config = dict(
    n_layer=11,
    d_model=160,
    moe_layers=[2, 3, 4, 5, 6, 7, 8, 9, 10],
    balance_loss=0.000505,
    router_logit_norm=2.0,
    router_bias=True,
    optimizer='adamw',
    seq_len=512,
)
Below are experts of layer 4 (counted from 0) of a mixture-of-experts language model. Rows are named router (the router's row for the expert), gate (a neuron's input weights, with its number), up (a neuron's input weights, with its number), down (a neuron's output weights, with its number) and show model dimensions 0-159. Each number is 128 + 32 x the weight over its row's rms, rounded and kept within 0 to 255. Numbers have three digits each.
After each expert's rows: a language model's description of what the expert responds to; "mostly gets" lists some tokens that are sent to it at least half of the time. This comes from a sample of Wikipedia text that the model never trained on.

# expert 6
router:139122118137101113138209158136119065113151095110141182172126095142145138149197073141111163093151187195126177122130088129109121149124132156153085102038144091112120103156110142070144095137134134113098126149118152161103149157122081146169189109101120104149143158147099095115068173142149131119058081030161159085144122158166081128180105122135168117102127114150120127136139134158070156108190143131119152138090125137192096174098140062133117089103073138119166106090146153126108134158128069
gate1:148094103076111094155050152127149121112138117139155131095174101120085083066165121169098134141119097092140174149124084139155153163078104124158138121105085167081116163152132106164151081138116129156059187130094165094133135092114124092162129047085141123125126155190144148132110156182100094080176122138117131099082087137111130104185177111196130180131105089182098101165074144161129136063142160110094119138106136156101123145107166082156123141110063190136131163113200145128081105155130125
up1:106137129190140069156120151162145170094099145098123166210093119124195167146167133106120150123097184174074159132068172048092092146133077164112112136168162130109164073199131102113121128088075123096139137152166138120183174149165107090129137195114142088131094076081110109111075135125135220143107141090126098127138191117115128094135097152103138126110141135102065121123122164112133133154107143170147129102101095090125082166144142187133107138125124132109144073118150128068130179121142100
down1:120096150129084131146134189168110133120141171164170112140142116088118151133147147131109117118117123102115116177158083143111141090111069082169128119110115134116099120176133108132075184143190137111132135176159058092130178132130119102156137147142142166157148130128133168107152212111053107104139109078130147118140146215096095175092053112165174109082134137155152137075134124166091163120131170143158142134066067170135114028141130086134108055174144151134101111082145121087156156111084154
Nationality and adjective endings
mostly gets: "inian ", "ese ", "onian ", "Israeli ", "jan ", "Islamic "

# expert 15
router:081088167108169133149116131107021145182109137141081141162098144160097074174175108072154121120136172166134171144118124120154129091110083144113100151143124089119103131132122127138138119143145196140123074066090111255073145136103142116122124140118085071102136151119062088113109111156091073136144164096149138084125127113104121143136112109163157086089145176148124122152179150130109153127130139144128095101108127127141137126136161137166120081103106098162161162123100183125090144076081124
gate1:134148054157124133060167151116119112057144173155130146119157143107140138131120135170126116136093194080133136107187123122125085144083090142113078144091110119111143085125081103087118063040123082170072137178093158130103179133123076157148139114144105143147159162154129117182117145158115143142130149189108089107085201135105149120085133119165110125135143153097157054083153117087232167107123161169153121158121147117179137114146135140096108128093074158136152099093137165088142128128072131
up1:097108080128148205124085087123195107133128105130129119074189111121162075148110148154158129117112081092136113163096114096147128120125131042160066100157118112120142124160113155085116141109085100104118145142133160104144131059079153132160135089151155178132169145165124182089132203195131111151168096142133120103153098100130109101143087192086189121155145106118164124167155174116106118142112056164096098079146088079136099154161172070093130131113134132148136103131147104105137142216169169
down1:130138101148163120186133180157129096126121138101120090170097142108166118170105130133136156097118127123085147163135103135084090097163074181143164140062082187192078126095137109140132077134113129146116191126122177033123125166132124065113137144080160153110142099122159155138139054124139175139126158162137103103158120131084145145187155106136132120169172117093157107151151148164160114156094132114145090107140147115053161116136104161084031089111136108051099086136086136127119138192168163
Word-final name endings
mostly gets: "owski ", "itz ", "inson ", "ez ", "hi ", "berg "

# expert 50
router:115124099121159176155101110047086131133084125166107116121140113098086136134123129199087113121149145093177143111134132162189117123197148194124141122118133118086160116115172151152141169161149108126179074067129161140136125146144125174119094066149149124177133161112135182196160122132147163064087100084086112183143136099113112082082149149160141040120130139056152142106125136074085130124082117139130152104120104102145138066159165169167175117136099151080136124163134179138122079143191116
gate0:084126203130181081122117148097114126107156094163183142117146103117177129095106113140139163140146103130090098162111090104140167138134097099124126114188131135116121042100119145061125135098106095139098200127144119133221046129126088104145166130180138175128162164094105164150169095152074164082114127127143154110121183132168131085106094130158164123120107085125110097097118136139156152130162098125097097126098117098136095086142162141157127122147084166109088121161224052116113099125114047
up0:113167157138150118195154145118107100132138114204176187141140106098106084094140121078093140175184095120114187123051104137136128135192108122119158094129144166101187134088110119096156162121109102080089157117115103161207113105178117118072199175159163128127124169144103216163089097142066102110126121069130124152142103169088055123148161147123155151135104127110102128126124159115091125111126112116109103126114108089129135081136169153118123063159059137095145134104179142109148118177126095
down0:093078113075109128172166123131124210189128161106135159133092092170127073166118120152062108092155045158155100155118116084190143120098085123122170160154078132167115113132163172131100098133082123126143097165114162149111155104112112087122151169107133127120083128104084144119138131122141137127109159134231125135144134147093116110129117070082104082147147137079170137121127131156152121136135145123120117080165051188127128218142123150128095166182201100141114122117065098191135152115131137
Mixed table and prose pieces
mostly gets: "JPL ", "CEST", "Chart ", "Since ", "Clif"

# expert 44
router:136098112168150107126125116110009174247100124119089131166085140115142126145178066135112056169120119140135158171105116085137127126137160113118105145175127072133103116110128150134140100150141180164107154126080145255128150104112181105108115111108132107136107108127047107113102141138140083143144125093092164083120112138161121083129115129113122047102139120108114130129149120132121165117173165138112128109141130069106119137119171124122095067159105108080136123147126137131097111133133119
gate0:116129151101113104079167071054109117099072161183049122155142082125149126098167149154108156108153104142167170133144142115090086110167180080144147125170160167148155194132093167154108185159176122167141078158081138165162103094155114166137103121129121094104127133140117167087136146108084145181124138166107076150144139096169158126184108110138174112094133101102141126126121137131135152147149119180114190173114153113137109133111191201137170082107050095107140191165130157106100098076109125
up0:123177083125074166072092136136136118127144142105170135077194139157144133117172120103106155113118166104110155112099093143106125170152152127122143135119137175072101099085086128156172158152141156071164113117162211154127148131106176149108099099178078075126158105106204080101166149160116182174173116102130120147136089154121159124114116150138151102093147098149062148067089118097110080095095222082139139119146185102153099133087156109080139113133109189112091136150100177148146116092168152
down0:142094079137094087090131188128134170125121145081169136107157117072168127118131124195172130074099085123159125163136102112125099132142150122080074090152141123152116119125131145067128118087182079130175152131216094102026137123121143130213160103087127136176134090128130135187076140084130134063096160057152150174080121156125137150115158117159133154116130106145074121157150120115170156098133079177166132121125125166076168153101152117156148154087124115158196126132099109121125141176153118
Opening parentheses, name fragments
mostly gets: "(\\", "(\"", "(#", "(", "( ", "\n  "

# expert 57
router:095146122103171124116066159101006152208110134083073089151199092106136113203109170149135086123156133142099144154098136087153128117134179108166151140143092096113097091105158143144167120156147165174133133080133106239098108109105171129108170159098123130197110084142075101095114143141137087138120094103142139115109126129137117114120150115149178079093137129122104161083181120137098136151135178173133152121131124155098138127091159157136078062162115080128153102119115140078159103128116104
gate0:128143133173090119181164075100151087115058129127125091109127112080134172146091118101138147154071154130146148139099095165121103112132079150128135134148096095160136112151108072111085114122058129165200125084103135103174134106091143093135111197171150154157158141134132088118153133110153157134103101131113126155136159139164094054120089106157174127149100142159127096093150199125153023152150128145068108173088115090153120154098142132171124150208170110134082125100131066174154097056142152
up0:135106076125128084123097128148115128164112141088150123120143145122127142127148096062128111118178159094149104122119124105137137172093109097125169154152109115142138087090179149091146122075163207163098087108112152112101167122160174123159104125104092142051112092143130108190020118096159099144097144105128153130097053125110188127182105122142157084054138123202127117200169127105176118067132129162161146088109163161130092124120121075146171133138114161146144158150125176146091121101208137
down0:115089096096116159100164118125076104104143115088154138162104098123139161123097098141140091079010101088096121101179112113105116163122178170134141111185157135118106103108111085134141097142104158155142157159157109190092218116125149174075145145141184137106147068098118147126089132110067171075124104117104101126160158152114115140106092151150135139124103130154163120117183150132123112142138172131145106201169164117111160110079110206204115131170124216140107080113172150101125129101105128
Coordinating conjunctions
mostly gets: "and ", "& ", "plus ", "or ", "nor ", "then "

# expert 60
router:096086164113147087140068113100012144201148137129040116165118083159143082177164166126110054133176136117118150153113092112113113135165156114117125103139156108128100149112155180152159098182132139142133098091105097255116076117106165131125167141143158127119130139103039100136103123131122146136148089110146128097101120115164116115128116110136173085092136125110080138074134111143127161152156179143125139088119142111097122145099170120116116105134091084122138144130126183112157117125111116
gate0:035110192186136130118130116157128130115118120110103114153141172127130094061109144100115080106143168108164083121131126094133157116132115130110066123180145160142128092142180178089152159145119086144107134082096182154154111043123156121150120144158147125180193148128106096161146098127102106094130153158100136185165054127099160140092137188159180092130138163092153082132135138134132118146122118088133120154194182118120114101070169161119108120113090072068162123153138081089186155149065158
up0:125154057192136134077127161146105153120127126136111160133113126098072109174172147179115127157148151161111125116167144085166140076166105132115170139097137109137130169150109126140145152125092143083127166099103154143166086116126106092077076079068112087137143154090119168088115111089063121176172174059128098117116151110191119118092123123154128140140113095141132151107134179142181170071141118125146105034155104151131108137135057179153120113117111128075148134086142093197073155082090058
down0:168106124170176084168142137144160152133142200129077124199094117123122107114137115087111132159146138124124120145086079184105142145215127154147094126092075073198113155103143126160099121147114140116156126096173069096133142106150117115100165191136118150126111074133175140099100125052160106169093127123145120161137163112154100128189138065120168097114047149130136173126102121121094128140133128124154121148158111179086136083074073097121105055111139201139142166083123146108118104135199138
Coordinating conjunctions
mostly gets: "& ", "and ", "Services ", "electronic ", "Force ", "IA "

# expert 23
router:135080151090103133131089130098037151250038064145105121137118143121154054189130141132116088178110119145140146106169158123135089086181155142117126117131133079101142184139148121129159096121146144146138119161149152254141106121130144106099131169141134123151139118105037144090112148144129098170143100095127160112138093090138135122087148137117116062103165134111127128123115088133146171084133164128115188094122100123136104152142198133131091081122098081123151122166101120122108099147151125
gate0:140150133142160159149209077142149101103099165155144116120135156097171149114154200131087116143112097171170123094112126160120165122159083165071110140151151156148135113125140152103084146160131050121133153121150097107122208087127165163066129167147098135127093129148145095169193104130137088100137097140158131186080073155103149112089134129088162131138076124126110128096119117158109197124138079144167118182057085189099109118147097079119128103133072084110117101111046138117189104134114179
up0:139170142094138102117155138120132126143176107063161148092155140138069172154103133075167139159144131192112163116096172144154110135155147116135077169173179111099170132130111132134111096087153116183086160094153134151105172216100107045181139060131117126104127060158132095100139127158079118119117094163111097097164120141093158081113176198127150162146126125202092070122167182089132114083161112147169128152118124110138121101138124197139087124143120107105113135131205112180114125103157137
down0:106155100154125147091124145119163098103153138141124141095196150086092095088075082146151156148133162123141088080140111153105135176145117057127134112153113109143149082120109185086080164080186085153118139183185147131133148158130107168097137116166107136087137068076107111197162126153138147126106121125092169096118188116105070072159158101113138171149139088131172064171141095132125118128126175091117152129160099126133142129023112183092131092176135084181141140114150120142125207145108160
Closing parentheses, life nouns
mostly gets: "Candidate ", "histor", "mother", "life", "approach ", "football"

# expert 29
router:061105116066163153138148175119111097117123084143074128130156141075108082128119080143139084152093144125225141141129201060179089108103114117156104165169098130097126090141130084112148151115129126104188091157130102156128181160088197142085105115069112141104105123111151117100090120107109146143109165159119181147129092122177126189083146108139125078133069120174135145107118122097086098108151180140173102152196127109120104107111189123159096150144139201154146109172127110132064150100109125
gate1:140152154112146109152114156116119129093180134081123156145124138173128090121060164178184150110117105141108125140098135128162111128153131178106089180131202110139128149153183135082098147110130145166163102128157099129131158110135138128115120151069099123141123122120101196120129115193098111120031121066126116069140111116135128135096185113075134149108130186169047080089098084144152137169141156147201115123072094100167131149097171153183137100061183113123155081142138117146049114124084114
up1:189156109134106109153137132139141102140108061160133121126164090116155096135082159191121096119085046124101116140062137105153174125111131219116120147106087154143106137051129107136096137182186204081150150133155128182154081165117172153123130079170138173108101174112133164126093140110113111163103113051147181104115137124108084150139141124095125107071163125120149169114095174083115162127190150103100101140101108114161115135176150163192109134121117134158103074133111088065117161138104108
down1:102112129178181136144135143085118111153054090157123179102161144078126102132133080106131131158162139171073081108210124144139119147097090161118126150107099077134138096095116108144158120095119185119114109189078197109124138106201167111137124143144154128113145173203155138090126133175087133117112146139116140058180190109164076117058133146098137084172189104156170102099151107174117136114074110157117129131165096105082135126107147110149181118079092145157071126131127170129117088161152103
Commas and time nouns
mostly gets: "seasons ", ")}, ", "season ", "War ", "Festival ", "League "

# expert 18
router:121082149112140121139083119102000159255075109154096131149059113111135054194155123126117107169133129129150159132134151110142122124138169131116116135155152111124092135111136152162169114130123129113118135129115126255131122112091154105095143153121149120115129116111038120113122116134116090168140100112124149096134117112151102135104120130112141074103127127135090114110133132118139157100163163105114159086122118110121119140125171107151117103168092072124167134122117129102117107123114125
gate1:132174093118120105125167091122133039127115129150130170140120139128118145113075121098141107149141169118137108149124108107186100143111148149145127128146119164213068100191142143070093099155201140141148118114154042140116117108143139086131168185093157168106066128138154117097149105174131108161110110136229137145066165173129082147181085085131142107115109121126036107152125103121077136110106132133149150158141097124144160131128177116145168111147138143113203141095129135079142097096183193
up1:054093122142128134142132142115143122120173153113153207164129099146099141126122130093069127173155171196104126106133139157129176111032142119123097106094100167177132102160134148087102097128160154106142179141169092149103160133114139125144201135123147195089125179154126111133145159082125102148157072161136140119056123169135139188156095159116109122158152135129072133147164153100076098110100133139130092134086124102117152148158186153119163138097140124117108032047147156102166097077188152
down1:123135128135153092172127136081114085120124068118144188199135066164085153115138165062063108153094127079179084114146143147133146122161125148143047081131111142160110099117112136139131124141084126143129163101134140156154091107132159054135126175164152169107055149138136085114126088120138111150143132120152151138082163140104082114167093144149096103145089103136142121132153078125119127136165113174217087154163096177171167130128122149134170082092101128099079070073149124147194130107181194
Abstract common nouns
mostly gets: "education", "Revolution", "life", "rule", "government", "times"